python train.py --n_layer=14 --d_model=384 --n_experts=40 --experts_per_token=2 --d_expert=80 --d_shared_expert=256 --activation="bilinear" --moe_layers=[1, 2, 3, 4, 5, 6, 7, 8, 9, 10, 11, 12, 13] --router_score="softmax" --normalize_top_k=true --routed_scale=1.0 --balance_loss=0.000301 --balance_bias=true --router_z_loss=0.001 --n_groups=4 --groups_per_token=2 --init_std_router=0.0265 --lr_router=0.00093 --n_head=6 --n_kv_head=3 --head_dim=64 --vocab_size=23840 --norm="rmsnorm" --norm_place="pre" --norm_eps=1e-05 --positions="rope" --rope_base=10000.0 --rope_fraction=1.0 --qk_norm=false --attn_scale=0.125 --tie_embeddings=false --parallel_block=false --init="normal" --init_std_qkv=0.0253 --init_std_o=0.0314 --init_std_up=0.0362 --init_std_down=0.0362 --optimizer="soap_variant" --lr=0.00488 --weight_decay=0.0 --lr_head=0.00675 --grad_clip=2.0 --warmup_steps=200 --schedule="wsd" --decay_fraction=1.0 --decay_shape="linear" --final_lr_fraction=0.0 --batch_tokens=[32768, 65536, 131072] --seq_len=384 --doc_mask=true --train_tokens=389400000 --steps=5301 --dataset="wikipedia_en"
Below are experts of layer 8 (counted from 0) of a mixture-of-experts language model. Rows are named router (the router's row for the expert), gate (a neuron's input weights, with its number), up (a neuron's input weights, with its number) and show model dimensions 192-287. Each number is 128 + 32 x the weight over its row's rms, rounded and kept within 0 to 255. Numbers have three digits each.
After each expert's rows: "comes after" lists some tokens at least twice as common just before its tokens as in all text; "mostly gets" lists some tokens that are sent to it at least half of the time. This comes from a sample of Wikipedia text that the model never trained on. Tokens count by the router's weight.

# expert 22
router:130144069151084100106139164124147139128112109101111168160175082181155074139168081148145187107089151147077168162126141104083116124118147103163131103169152144055125149163083045127122097120146191116110111154205109099107144128153176112100133182155177167159116158130120127145113092128128115173
gate0:143134175088150157144123117097134047075170139157130104083140117139190145133141082063135132132105208126128146152101099195103077122114140147151137127097138130177101066172116153142108120138131125069133127144114140130122075133128167144121096180092084130061102182149108135184095122157122082157
up0:203134150102123179143098120149152133094152125104075111127174113071195177122126116073192124161188164100127167129097133131156151105115123157128083143129155077057148068155076188164123135057110150107131131121113140103069059089136181106152146128090171107094094139164134072145115062122110079127
gate1:128136119097083127080117104142142088080069125156091126113107102132077184122094122076109096104047121098133133116107149110154076139162180102147096151115087151099175060067123140144126131105131124157146133151148160069119144125105050109158116075116150151098126106170126162155091105118155102154
up1:081114064175164143157126133132146153131180168143121109170128173130135112150163131096120100173103166151146117207142060176133133133089203142127137106128197159099023145132136071151118093067179132113081112138182117110114141066105092157129170157145122143142150129096120100071105158133137173128
gate2:155125166093101096090128070131163204131062181155161156160047084149113132182138131152109137144093145180129076090116170115124135109128128133173085155077106123152125101169115211139126158115084152103118107114167122123135091117156171107105084122131047155164132206172131107141132119033179128195
up2:160124095111145143112141129078090142085124163184143142107122170110141151068118086120125103103074192175167095155147139087149110112205094170137120123115090094125083125153081110149138164072108127067106101141193111102142141126149112076146105156123152197104103151144147124163063078123184109181
gate3:136076164092153170098090088084153171157081081196167182066171144111109138123149092111127118159125115145118109141148126101114158133100117089158176175178086084147147139139168150164062145117140085152077151133161119162111127112139088097103111132107161093115085150124137154094157091160136035112
up3:118169061129090135135120150194143151103214170087087138142146113163099121099149137173097111107173140120092134142164154136176169197115085130098063140101149161072147101125105140071156173100085164160176147096114134086136096178066160118141171084140166193127150131135132159112112144096110154160
gate4:123176110100187132146118129128145155112123166139109131114167072129148135129119090141102138134127125124156132131104124116110130166120177118131047128148136161164114152120104120131112093130154130190183174110128145133111142147155141162161157168091118183102097157222078143165166118177111143105
up4:068075124137035118096160084172151119138165137124163112129128163078067106113118149152145175104140108127238110104121103156138112125128155159141142126124097068129142154141161115165156157118162158133116085122114115149137088136094122123148131103175122096071198134130120158096142081070078114140
gate5:146162159108151152145140103121149185158134194188090101090162159135146146099157133131120182086132166130109105110167137137155115156131116144174058092116132119138119111094145129166108147130103080112128103116137065107179117123159138119144172138072173050184082116098078153120079081127140112202
up5:151109159150102143130163120107163153100152158120104093133135124153079155137140159141125112129143104173114099134114179183172115132088138151177111106115053117158116131141149143104126180134123119152125148066143161132172134130127156173166128177155126065166098111137064141099113120092110099138
gate6:083134071074118105115100076074116114218133145130148128145118125125071100049137141161153104093156182123095120151098142057114106143134094092068138101164147168145109081096114110180116137170167179172120093131125204157107142140125088084144161155091139088101097149203129145146142072068114116119
up6:151121181105119171129139101129101113055128154149165139125172104106080102150168119176074180137093134122133116140068074123139189111115136170146122163113154121119130130170176139156159094086129070108123166117191111100147151130130185143059103178143144191131119110141077201153138126092175100088
gate7:109135152118133136149175181127131178079171142067119172096141143124120102110141122124104114161193151107108124114145137169084153098111082176148152163143175146106130123106128110137086114146115124162128131099198147098112111107128182108115137118104107186137104118129174090092124099114117142139
up7:144116046139136074182123095153052154172172164139117153135079168091098165136129151161126139114148166070139063138134139116145157136140159140154144128125163066148162178125131098058117135154134184127130126147121084098132098154125085107117109143125130171153143207157135128115158070093097126142
gate8:112163121122087212160111186135158135093076096126098105156174126094088112153125129108176075089147141175157135124173159096146169081118105129100120144132162100107150106095121138144064140106166176142108132096149154156151107122094163180150090173063199165107122123115150136145153113139127095092
up8:131112158099169085127109122110073064169136115067125171104101105096147082147119128090094159206109163198102092197091132140097088134173156095139103150060154116146137143169120105128135102130079078149137077148164110128077175145127089042087146139130133116142126165163073108148125171087165178133
gate9:138116090111153146077155111159099177108157123026109132169172116126131081094115205093188122096092143113166104143116139091141095092140108102063141194153072142137140118108136150139186135121096132104143176164112117175114141098129076157144142141157116140104113103133119148155070065149131097176
up9:167131146132121086154195153125158101101100118100170110198113157076136138145153164093108111143118129177140160161096110149079106098154099142071136075107209180128088098169156080170122123089165119094130092135144166136170160173105150135114142137083158140160184119148094131086130111145073155076
comes after: " the", " of", " a", " for", " and", " with"
mostly gets: " other", " some", " this", " such", " many", " several"

# expert 10
router:154150095164096123129123141104139069127064133135065154141115099109130077135100074125143142108050184117101159115158186074101107062134129165159136112176203153092177116131085138191121125126132133074144134121145109107090103123104143119081032176143146133133078109084161143133168087064141131152
gate0:137133144118105158106166135123161112111199106125068077166186155196127124121170122149086130157116079158148157188170112106143134190088137082144190127182086081166142121152131162084144155146167135091153095197117187124153122103137157132105197124106115158118134120144136128080090121190072150165
up0:178111133158139128134170077164099142127074154098102135132117167102172133137066128113140117097098115082047148061065101167120087083097093125070092141107178141103179126120132164145077145130132086162132128117110083141144134159126116124143080154144198083160110182139152101184102115048141098133
gate1:142137117137184173159096108174117139101142172107163156120166081123085126147116099133103144106142154144164047142177148166094155128117106138132102099116095066179114069161087106197123118156102167112159137071074117111172168112158101144148077106177175105114156084112149153084109150102163089133
up1:108122180177137141138105144106144093103088129099120123083090145098119076178153115138163116078140176106105111107152115152176093135141122126087119175178148193088185121127143167134191096155077145117135161168162108103130155120139100134101162133157102140132068090141180170132167126162059132129
gate2:137154116197122097149127106131125177204151108126157141164182097088110125061139074137096096085087150105115087138069134139151115106097137195103092135196100133150150114123167126102128192120103111150137151141142122121092107185088122090084091140122088160123122125090149127077073110081099156129
up2:172157139081100146140117101172112133198127125158142096111152152147141115132134138124138143096139110113138135116159128170107169132182115089107094157114128188086114158132121157173197120143133203152112208108157102136133139125144159184158135117159149117087153142165149091090147120108085110164
gate3:149201129108110136100144086121142138095154122131146159137112140140088160109136115158110116207085062165176114170082142210113110095119136129133125209100093120057065116116077093109158154100167152096068072094152168115150180164144187124088090047131143149105086090137145127114189170146128069130
up3:130199165147139132131151145147148130171124161161126119068106113138129131110103175076123084132127092121130119116086124101109156080157061126124066079132108118100131159106092123070109154152150163139129098110132141089125128125131108092119126177153062098141090144111146106131154112095163073192
gate4:142083126165131128112156120123134124143172086086118144168066126173058152150139119141160123135143091147121153131125096100152137161164129087148114172153128151099177163123088144181140097122132141145164129154118121074162190061103102127182116140208152080115103084148123177133129119138130195016
up4:070179128109140179145102071182152043174104081132113150149155153119142071117138150071170179150065174133164085163133134106126155054108107155113105118130237140129141160121113092094143202120121136134138106117098127134091137116157180129126100106170130150186124114140131141102149112128121113088
gate5:084148136079090087099155066195152107091126088189163115162083129112126058157137131171104177211084125136136105124136073099105136131139166083129140065057118120079129127097115185114149207129137162140124095149126118142071114148119126153117112138119164133169184141079128165087140193080140167102
up5:154111151126128191115183120107168162142161136131097120097200093148161149101120108131132147101158180147118175105127138222099105158103169109117135137146155069141144099147124115125126056160117110095159151106108124134116083066094129145132134124069116099140123140154131149144129064150125078166
gate6:156120185117141134108095081064134096131109106137182099159135111192128118127096134164134153170074142174111123197161141125107123134167134111114100162136108140135167117086179135121156066120135123133148106107121121117154146112100122089130060122129106135083100147105119061123170156089180142145
up6:147166088120112118125089124167112121205155124071108185111103115134146083100110140195132086150163149113150186127129140135107107097111099145142188136123100129068143101117157185106128119118139135192139114069211065137160123109110115108133238167075148068104125097101154118199152156108143079093
gate7:144163131114069078098144140100069094078106154097110129143123115158148155123104100180056172084170131168107179122104130134165147125084171122148147129105112101115128153139152118146162113130124168147092121113111148122093151115178193110115168096145164100089191156088138105123137084136023092140
up7:130142089169134112082124082122120174152134118117139138129117109180132191087156124095097154140119130051138149105129103117108130106128153125190120155105165202159121123133187089130127132114148183118082158096122170139112120140114128091139148128051159160090119124090061155092179132161097091066
gate8:102148113140089133173112115120174045159125092176103166190156158129089092092135134089067157146100157154096154123148147197116116160118106147056160187145105156184108114111125077169159115089129170082086094155138196085161155162170123127125089117140132154127144126061132131106152075087146112095
up8:061098142124106058105153133100093075128152102157131131124099113116154105097140136107142125182075116074106151126209142139116105109109149129140050148144123139130136134101128120099201124134098078061162130084139071095127078111120094099116113110138149122152149124060142134084125134131111037165
gate9:115152155164130107128169149129079094173109108136145120135137156071114134109105145211158122129163107116180065130092135149192119194137178071140110179108111120093110093126165120095136098117094140090166173187110177106148136113132112115160207158136115130126138125129183111101167086072183113090
up9:107089135068129120075111137115157107140150083088159146120155193102108200106149143156097121132122138170122142076117104153176095175166160126088092097117140089176139160117135084143103090129162108127131144154147160120191133110098138163120174135069129143122130149154129169085093109141132163041
comes after: "\n", "==", "-", "|", "===", " •"
mostly gets: "==See", "Personal", "|---|---|---|", " also==", "|---|---|---|---|---|---|", " life=="

# expert 15
router:159156100151120097103131185099151085104121070120143148130169123136136086128154115174094181132091188116128122164155121088092095123117152135148121096157157146095154174147127107188155110097164152091122165166147106087118086133127141144117091156152174123149115138102203168120116095074154127124
gate0:154131133111118132122095096152128146136126128108172137103155098163098126142058138168144125203072060159136127182110111091124134131091110131125160152170160122099133142139140116177077107071053080090136132130142162123087064137178101086154145118111150141098143175117125171110091076171156142157
up0:101123143127072080124133142165169169120119081122126096244149130149157067105143105176157161165113139148109102046116091116114138118117169118073132113129160090144146152126168157185105112168114146124140144084095139075051182120126124075165160066147158109121090116079137089068077143144118102092
gate1:098083084112163148140145132162119150147118154119135062142123054145098158109067076094126140125214113109138190145129159151141190143087125123078127111108094174065145119154150054114051118086071121162109124165118140126123213109091145116077119115119110124100105140158126102164123133151108099093
up1:152131108155088086108105184135097142109150149141137091128129065120104190147117177105153127143180068121105213121119061173136179182130118085092135164087069124115157115087141132155105094112095096125165135138135158144107164081112150164127126112120082093108101158187064136059130132166148130149
gate2:100177078060105090156140127138160131106177166187100163148096100122103161132186154152102126082147131186123128105148183104094124164136152090132125118114050148094122169180161131112136173146152076112192095127196152059086147122102135157153104091140061171130168095128190084103138120163158133148
up2:098105101140122078132095159122063106112162131103108136116096143146136212138185125085167168123158088167150111133087123116113126114159085151149151211094181161113082113160154136119097096163156124104157175141124129098172161153171143117190149145106165131129087125100121161083114196131163128173
gate3:135145105126136112154158103123144094046168151087153145200166176166179104094157084119108164131070094140132140142161070082151160116065146111094198106123103107118126076098158145191082135112138146145128169133145108157095082134124185069118139109168186114142133153103158153116108162126094145193
up3:073130126080119136119144128126093133189083115129153066130116099112160133116116145144159134084102142137083127147134128085103120144101108119042183129193154108174127105129158165095157196121153061104122095152161130087108131094134122157143148159210102145162162202148191100092164162117091144135
gate4:179186062160089118119103203072117142107131081115141162123150137141159089125174110160137154177095195158128142185143112093168134183079120099118147173101170124111122090153143112120211100139117157173112146140139128163164133189173144105113117133154128102106168163127134084084229126166125160089
up4:086148063143132127164069126121098085129098116095167127186158085095207132069102176107128162068101100173087168088157130154147183095132126120134135102030160126145105137099106158121110143146063104157137143133112168135151158176149138103131174158127135152105163107111100159134164181130147129093
gate5:100124125093113054094150127173125129143163177042126117127120097063130109145152105132148113107109135153142147141149106081134147170105131093146143126080102082108127192125143146131135138117142151111149120167212138136135141111090123136123117187130065167153163164165175165147190127120111168136
up5:134105145116089149107112126152133107074161156069128165123196150137149135150071115116158121080139157124131129126054143108199152117119141167071086098115072182098149124094135122120080113108065141135131110043122094126178163160099129154178157133117141131169157152108087082107116149148109188185
gate6:096206158158111128113099149065129121117122139131122125160145109147161144177150157221094063113110153097132159133109110089090077111160131115159096073075186153104174127179112102098144140172152203187135172125077099037160139147138141127151130129158168127161130165159137168120128112113131119080
up6:176200137120069133118141108150144090157128105143149142152150112098148106135155144138097098078116164136140185145160136132113072118180138131147155143146166100079116126103116095132138126149161075127153106141142032192159126131127163131146068174103206124164236098135147108096179090125078129095
gate7:129123072134071083148102134159148127153157130119104100166161105139126128107174111124135149083097127119173148135132085174170098091099082107158068122166124143100159194148105130131104073155166183105089194115174085126139103111146124155115118139163066163153177132082149189107153091151127100130
up7:158107140099134140111103133019160091175171115102135140108129150115119144104159059172074175098116033123092060130138082153153108127143137156097147110209082112105127110134161066112126140133126118125096128244123118137131151184127109173118105085157122171140119133107122155138151183180098164134
gate8:189143127201103104116136077153089128137149067168093124105171145146085108148096119150113158148185141154107115109088144095131117131120108113167076120060111142131113091114159134149043117032197068102171104124122092111140088154186124125093097207105063069110146092164072095167135136142112105086
up8:102094124021098081121097120112098133104134171137121133126130113110170153150149081121144102098045099159096100161227077135123137115140181134133202188120186141108146133150122182128178094144110195122109144089137096126132124063139100111138124081087122158183116161098115162100113109134126103158
gate9:169144144110140125148166168130108123112151120077111116111142143057162100124163144105161133114113076175166172119078088137137193157104126081159150159139144088108153148072146077152094113120120189144122112120171132128101145119142143102111168159105171123063123145123100169143095120120130144103
up9:088122114135040108145130069116125197135153125138094104092124144168142122138090101157148090169103169178130189122159151153100125139139131105089147118121133161135144091110150138116127082108100115065168155138110134143122120134166091122171089094138137099104150167130133077110126090087184145084
comes after: " the", " a", " his", "'s", " The", " their"
mostly gets: " members", " relationship", " countries", " evidence", " areas", " facilities"

# expert 30
router:119149121174106173103188174089156084134086088094139127155165081143155085148097079159108163105127112108137100122127192090120100090101146149165138117130173171108160191123141078139121133125139153153123130187157140101123093086160141165076084115209158134193106160094211168152126098120145097168
gate0:105225105156186134168130109139171142165158157157093145131158126183137139098123068123140122083165113121072166113188122112082102204128114164071170132112094139148084036140141118084092138148163137086112115055090078151184127064153149106152169118106141164128138077115109084123089089124110141135
up0:126107181069110194111124094111108122156109162068102151091150156135149089133132137147083138114159105179121151151098102097196109125124116197190146145159091150067170100132194087160148161090165092107127109133105155157132110096136114176157114164142156168145144099121192128135134149110127121151
gate1:116104082108196164124098118077177135092135107129163148086137139141155137160141152138184089142110149214078115202181126135108212085090154160101168154170162136110157135135115137172133179110111136137112180114092111152106144165141116160132121131147138168176136091208060148121163120146144151157
up1:128094140145092156097186094139096107152122113101146140150115173129125134118130126118064187062114128108111130128108100086115115114152137047128065102118113111175122139149106107114116106081111168134125138128074146127101147065085126160122097079109108128111111154111054121146187178074080103070
gate2:133096182064086163153140128118135123126098172143130117118111136069111152117137050133133189139121109083136156135106101112151137148133167120106122099146098079124047159191108110121108156094180072126113147163142140094183158118091110129097182163098171066166141126165127118178112109111145156133
up2:168155059102096108096126081050114123137130115145163182155116144168179159067172179175153104140126128055151069079120096098104129130028157143168111072116118123110118116125130139142149116217105147106155101098153122144078115081145089142102130111111117112158153112109074092162099119137178098126
gate3:141130132136165140128163126154155130171201162080123135107174177158159127145083127134118095140179133167103130119119116133144181095086112085123064097133065122120157148088072117112128127089116118173106154119101098149139072176138148182119145183140144001097119107102182102144081144134143175174
up3:141135159230153156191164155149074131167132133108166191097171142107108139136117097111092105111143114119077091147129125085111120123136124202160110115071115122118125170109134154169149131142125153129133155108140159154115124128116186137114093121113072118114101167145129148142177108071133146114
gate4:116146153136077153173109099115130149100125081099128156147187110113119111111145191212138124071129144110089150214152168131150134166077143156167142121136131169114120093139140121135168145138160112160132153157108111114103108104149136097104164084111113122124113100096089131154072096078101094142
up4:167104063130188092121081141150196197075134077127100135180120134095061125154091102114148114134134165143161108197127129110105115194133120157137063126137111178185121129114121159073143122142163136074099110125148085136149143170149075124182111155101052138090109105123049128120150133173150110114
gate5:128126128139097162113153069158091137159140112157137087115095191152091113159160101119132126062121085115089162103190085133157165164146127144188138110128178100188090129104114109130163183106068113165185170094139109138148189150193114141121149131130140145187094149108100126175110097091153116074
up5:120120083181127135128137126110130110103139081107093136194114103108097109078155185122188119155122104213133167100149058101098128124069130144126119165147127072147107134152161128130117133141084108125130167103107112156103143113169152172056146099042095116156135199128123093130131125184052162142
gate6:163183150111165055121159138109137171112163091088097095159137172075115178093140114174136118142158118084144124139093127185151127187198095143119196104148117122048178151102142096143130070080152138146111134092159070127120120148114154130104112157089078091083152101089150125109167155146169056095
up6:141127118099087152152144151141129085111080114141156165144090147080092171116124103179090098098127135058147119089162121128051133115024211099138097128097122199124099134150156119123180161185108174076114227101105081101134107109170135126118119079121161189114149132117154110154077147149120122140
gate7:110146149133127119110176163155126145168216134093166177158094134134096176072093147153142150091068187111127134134148149117082171095107147120134140152118123111087113101118176109152119123110105131148132129145157102063116144142102111061163089099127193130142099134130160108104148139200156176092
up7:139184141137153113196134161138139130167125113144146104149147196083135145150156156135168140140083162105134116164110110085148147094098113154097175111135178117126137173123106124131108150096121089132210088125176124088196144145135143171062152151155139108096196214104088092106152100113097094149
gate8:146143144184141124143096157149165157130091131142141201107128130090117128171156114149130136115140119129057089154153118116169055105124175136109126122127136131111113118080085188111159159098114148123109132100130176167134137227123140131127079071136133101141161133088075168107081088093128112187
up8:124119155099127136202164156103139132198099122121118150141123172088137115124144104122099087113148167117169122083155124107108161186116150167163075135111127094150132129149143184159174104122074120081080143082128097059111109128111253123154093075120098149161167087197110207140112068086108123111
gate9:128079135084114150109151145152113144139157138152144144101143104169154077063043109108141104073204111143074081104146130127070124197132153204174129098119103102094162216091190103137104093174119170152123119125124125149096124133159081119117106156150151162128142138158106105159118137120152146128
up9:139147131195085120067082138109122140100120122095152147173140150103130125093062189139130139092119134145158139159174155137118167135070086135098138099079100162061128148083196082151142109119122137154148160134121131104148100119100164147109149144126135136088139106121108140144187113099045132151
comes after: " |", "|", " High", " State", " City", " (2"
mostly gets: " MF", " ±%", " FW", " N/A", " —N/a", " 100.00%"

# expert 33
router:166145142154106113060174140127168080145071110070060174179174083125118101151107112155067138120084223081101181104125150071071125130081147137146153117142171144093170154131114121152164061110153152120134120162209148100091101119125168188124135141140141134159109150124144133141123147117168151142
gate0:149118137163116061095147165156203125119137099176116127116159179097132120134139056107093140115107139175111105113151107118161165074093168084117156088177092084112162176123111129120093106233075097140126117109136100140134095158116165120083118096144122129108160106099083148117111133130115152153
up0:173028147123101108136145137067160116082120108182099108092058119146100124161144166098129106074147141178135096121189100176167134117054189135125157066149136152183146095143166128133095141202149174079124125098099133120134051138148110124078125121145150156168113165150116153099125133100116116171
gate1:145137126099086158138130123169122142128083161098086189117155107143109147115129101075134103118096145135089134157151033192147153094115100142104133084132111094173124105127089152115153064130140123125165098118126106069170117201113178105180072136148123112130164094077099127161185142133111146145
up1:193125133122065119155105109141139123188089101128139126196164173101114157152103154119061078116141125143174193208172109157120136125122128109087171089125085091162120123119081128140106070142130186123134096092155111059155103169136149064127144124160118115126113138116126182162159107167096173161
gate2:108163197125100117145133152080155145090129099068166188159145130118175122092130098167102165147124170100133123102071164159091158149054118076106200110126066098097114072114138116062126118089104124085129166119146077154159164124184161064191110110175103104108116181071089106162149120187145103149
up2:131150119161124114125123136169136086142102117129114158057113089164144134169135116093115144141110099126121129061135180169115103105165149164178157072124104169136082122117131156155085136113171085138170053127145180096118115056139140135086182118114131081151106063146120137050091121157167130097
gate3:156124146170148146139120103137097154142144148149124162077156171158117115148081140104131185126191150100150134129113131157134098102067105125124135048105123107076073097156166123142126161129126191142075175176079109190128173133152107126178054115095110178155079126118139186147146174150116083098
up3:162164138145113100136130138086116167115131178101098174184082130096102198139103120128128105152042107150178092158127115200149160181151097117132099102141126115119169131152123122099096084119146137150143156126099147180092107133124076163144137183094112144161114061110102096164145140112130111110
gate4:116093092153114171124136139166116130100110151101174097076129123108123119111089107148123163090108082159190143045127142130123134142132100113149139179176082149122118096105129123132176128098156130139116127113113094125130135119120103154076128168121138116156174138080187104133110151129173098201
up4:091145161116130093184127176157127114084149144166093105078083131087164162126178070099135133130166177142070091174093071132089156123175162099127136071097203062192172128139123133134143127148121160139141106132129124100166166163092171087193132087109124147156132118130107112152157142141094093113
gate5:124092109149119115107141123153185162146146136139132106132104110137079119145148103088111057170095090181135144135133117103183107129120105160133112143096164093160151100114128080129111078091084139147072174118133120148071085096150119082155056137119119142143109094153141196166109134160061148154
up5:088175164142174125101145094130129133144138081158155142087084112096072085084108114161126121150095130123123108129113132106129117167087124163130081077057167169101110071134188168178131179123112093152139131076134191086134152095150188108094140174116121104059116099137156099118133167094110065119
gate6:139109114114160035064123131084110147120113133105118132135149134134125111088155125126132156143129159180124194167117127124153132139101155120073125107155145153134163090084190197135090151092155054105108132055111139141159165106164115181118153106122179115131126140116124110080169123132145108080
up6:083145118171154063129072154126129174127123085097123091149194046141162135078122085150210128095149129081132154168167160082085065126178134129093114090105116102096145139054165161129094132094104115125101112109075114122164092177135110147177138151081137037087089111129113087097100128143146112099
gate7:085100138142146145091112145145126172210147123128147114154154147165098140161076144108098078091091087114141037112096183093154124145149186128090125078155135133123140118148154149086159107150129124151128105143100112149104125113121126099116095118124139161188071104123118126085110172123132124110
up7:101153116182216096091117156149157134113153135090097159115138148127128112172112182117101109088131141105192168027111105124144131109150166139150096135126146135128118105158124138145124148154158188111171125169133143122193133088126064115158102161099128129128109143145172130128193142068149130084
gate8:101147106208093125139144175173184138066145193152093086166162137166105170079102100117077150144172177115156088118148107152160097113157145120096171113170153083166172104113154125165140123080145098082104129122141073115137153096148149104112101164084055155127177140107133155115117171129140084095
up8:164135050134102163097161122173129128098180143156121130094077151145131152143151112164127088105076144105091133098103170165139124112088124147109151146164162173121099175088124178120089160141143154131100167115106095108128083164123174109153110135125191142202132069147046111053106157109120149190
gate9:148102148084087157125126155202114119060129066143126113126106109095145141191204170134139120140083074109142106158124132137117076112142140163134094086169127169089122160127096125127169111154115173179104142124118107123112154147070126127137167172149077113128158124142095147135121101091172026136
up9:154138158108068161159088120163143130157132101140200052140107104139101102130137198081193129147130048110098117167134141129138085121166172129153084064116137140090118133131142079176109111164116116140150103079072139139085158144124094103142156190135124136167216141126135152098132115131135090169
comes after: " of", " in", " for", " with", " his", " to"
mostly gets: " his", " their", " her", " its", " His", " \"The"

# expert 38
router:088176071157141117059130196065185082127113098113109127134148083171120091119153084142139186153108149158098140121132145059100128090125149154147129113173218155102117146189100120132099119105148132113078123155187125112130116103144129157092094167173160192129090160117173127085113102107198142171
gate0:176137115137092184128191144209144144113099136175106175123134132159157144142158097109137165153158106094156128134113200164154082160180176123122123125125070131125109149109120089115080112159109121137183166170085117149132143183153122098192120156143097123132098116202143164156156138136095123142
up0:097081129159169093084131131070150125137160128067139087110148143143087068150111130188130109104113173129147140067130087148085105102073086158170155132142165108102079119185142176124144145129156136113127121086167131103128122100132164141103155160069124106140162118063125113089132088098166156140
gate1:131120139105113113076136133155102122132107032071132145123139099105137201087152150109175125106202102088200113168086098180144118084145156197145127104140128124124081084170161195136109131151142147078086093121132075189161134131118094154097135105106208164124122210135171087160086158113179149110
up1:106130070163113140138063113093158136114092171110147168166116126174111161189147052112134170103095132147098134081129140119104152140112085118089102079124108191121185173078098107129174103154112139153183110158108190115110146192176174129101146153114135124148112119095096124151130053116139057124
gate2:183125113167125122182096129101142133149111118180154106109186189093156065144138060169126130103122116091129068141162133149096130162083167178084182183127120145160132164044102075125083130063173131134196083131146089135183141120099126124134137147114056082159116118134160116100077174117097120073
up2:100124059145125131119144165097181109127144104170145105104126118165170113148163095176098163082119166134149110136132128127084138184115156165091154140136125125145148104179108129127191089122118093146150130149125121124109177175112133151102102134163084120198108089099100179033119118097152146103
gate3:187103106102119085108140166102120070183130090091141086133154137173132115135110130181101145120111102137079133141101096107082170074124079170175186109164158123123101119185124180135174145113162136102092113161139166131114097104172109159106140114174087158156123115104121119110134074101168133093
up3:171111169156123133157102157166148136080113153064122037156178134093105094166143050114115122123149110128124142102120112113136121123093101180146153143133134142199152062149105103110141142159060132128166087116125170197118137112078188199166130132171121112128181148133103132165122090178158113077
gate4:079104168140149153088079132124077120162134134136173184185123132168130123073133097162131132107137093087114080086158110176148154140170116159113123133149121145158132160211087184057145105103142133082146130066065099122125160149081129064145123073137113120140166074112123114174152141078155115175
up4:160138125101082091181084110118191155100103099094130061137129144075107125147096145124142091177147195163129165115096121118121103157085106092177188108124146106158130047062164067161177145134115142171070094190185113124161082124141118130135113185081091098058092184141141151110090167161133154111
gate5:093090142130133154130193088143137067128116162134171175122058181151144126169183155144165151118076132114156122131116133142135132134167133108119110116088088090103148189124136110151149101064217126155155129074118145131118141117151108172126066105116120118104106128118169131134069151159105140153
up5:158170103129157116118156140118078142093147171180112143153116125121131100162083099136168100142149143098102116206141119122100152094079105162154180109104133134150059108114118091157169149099024141089080117126127081151067115150085102143168140104131169113084167136104124134124171112088119151050
gate6:148118140179121139111159149121135090122137152113135130095187120082177192059108169131065164096190141132166115097103108140130093134146078168137095100073128160148138135149141064058203153140076070108114130144139183147144120190152079196085106167143111132107176097100110122116159127130163156158
up6:142147134147162149148103133092125123136142076096166022104142141108129165069094120097100156083132159155199150139092144143100151163123077083132107096068103114115098102151146128108117155128189172126122164065130095089149163156121151152070080174137081090115171167131136114105146128106145117134
gate7:159141118122166097096158156117149115173159131068186116132104117157104209172038188149146167143211149122118110166119175066118130081201148153182133105179134109066070124162081130199108120148142152117107142112127156080108118108148124136179144052155098129057105134085125100169140145119192119113
up7:082131101072168159169151063100097106094123130148127110184082107203109100058115132096116129134151163112105126154178159127096136150124203122097130101099216158190105066094097131091104097130083112187164119088108057165114118122055106111143096117105104112098136158066106150138184152036119120128
gate8:126191143112109182153134161158126137093086152150042135157076175096177141161123142134156186109160077102165110131082135100189089162156161179091151165092091111140154141135091110147102199078078122148115158119155068096196095126088144135108144137138093049110146101068133074099136114159165147109
up8:104086203186143130168168122097079124170159095176132104113106152140138145147107122111159104166154157140155107154077100132183139130182132094156180073178125118156115119153141142133131118131115100098132185069156088169126157113090129146089079122126157140088096199086099128146192106086172116095
gate9:091146113164132124114130085122142137145182054099088141137157069203156074137165087137083178124075178093145116138117065164092164072099142085173183134084122125145088164162098111126068131147066074120077135137125122160094049142138113107141191171195139142169139133094125126059089094098122092180
up9:138136131103140186112168101046164141182160100118025164131165091181165124134060128096101167114088125144145148117150129108215120123199153129138164123155119183120080090185109154148133163142129122130077100136115110136154129096146088046097119121182141142122056129120189154085076109095167136194
comes after: " was", " to", " is", " were", " be", " he"
mostly gets: " took", " Born:", " announced", " held", " moved", " worked"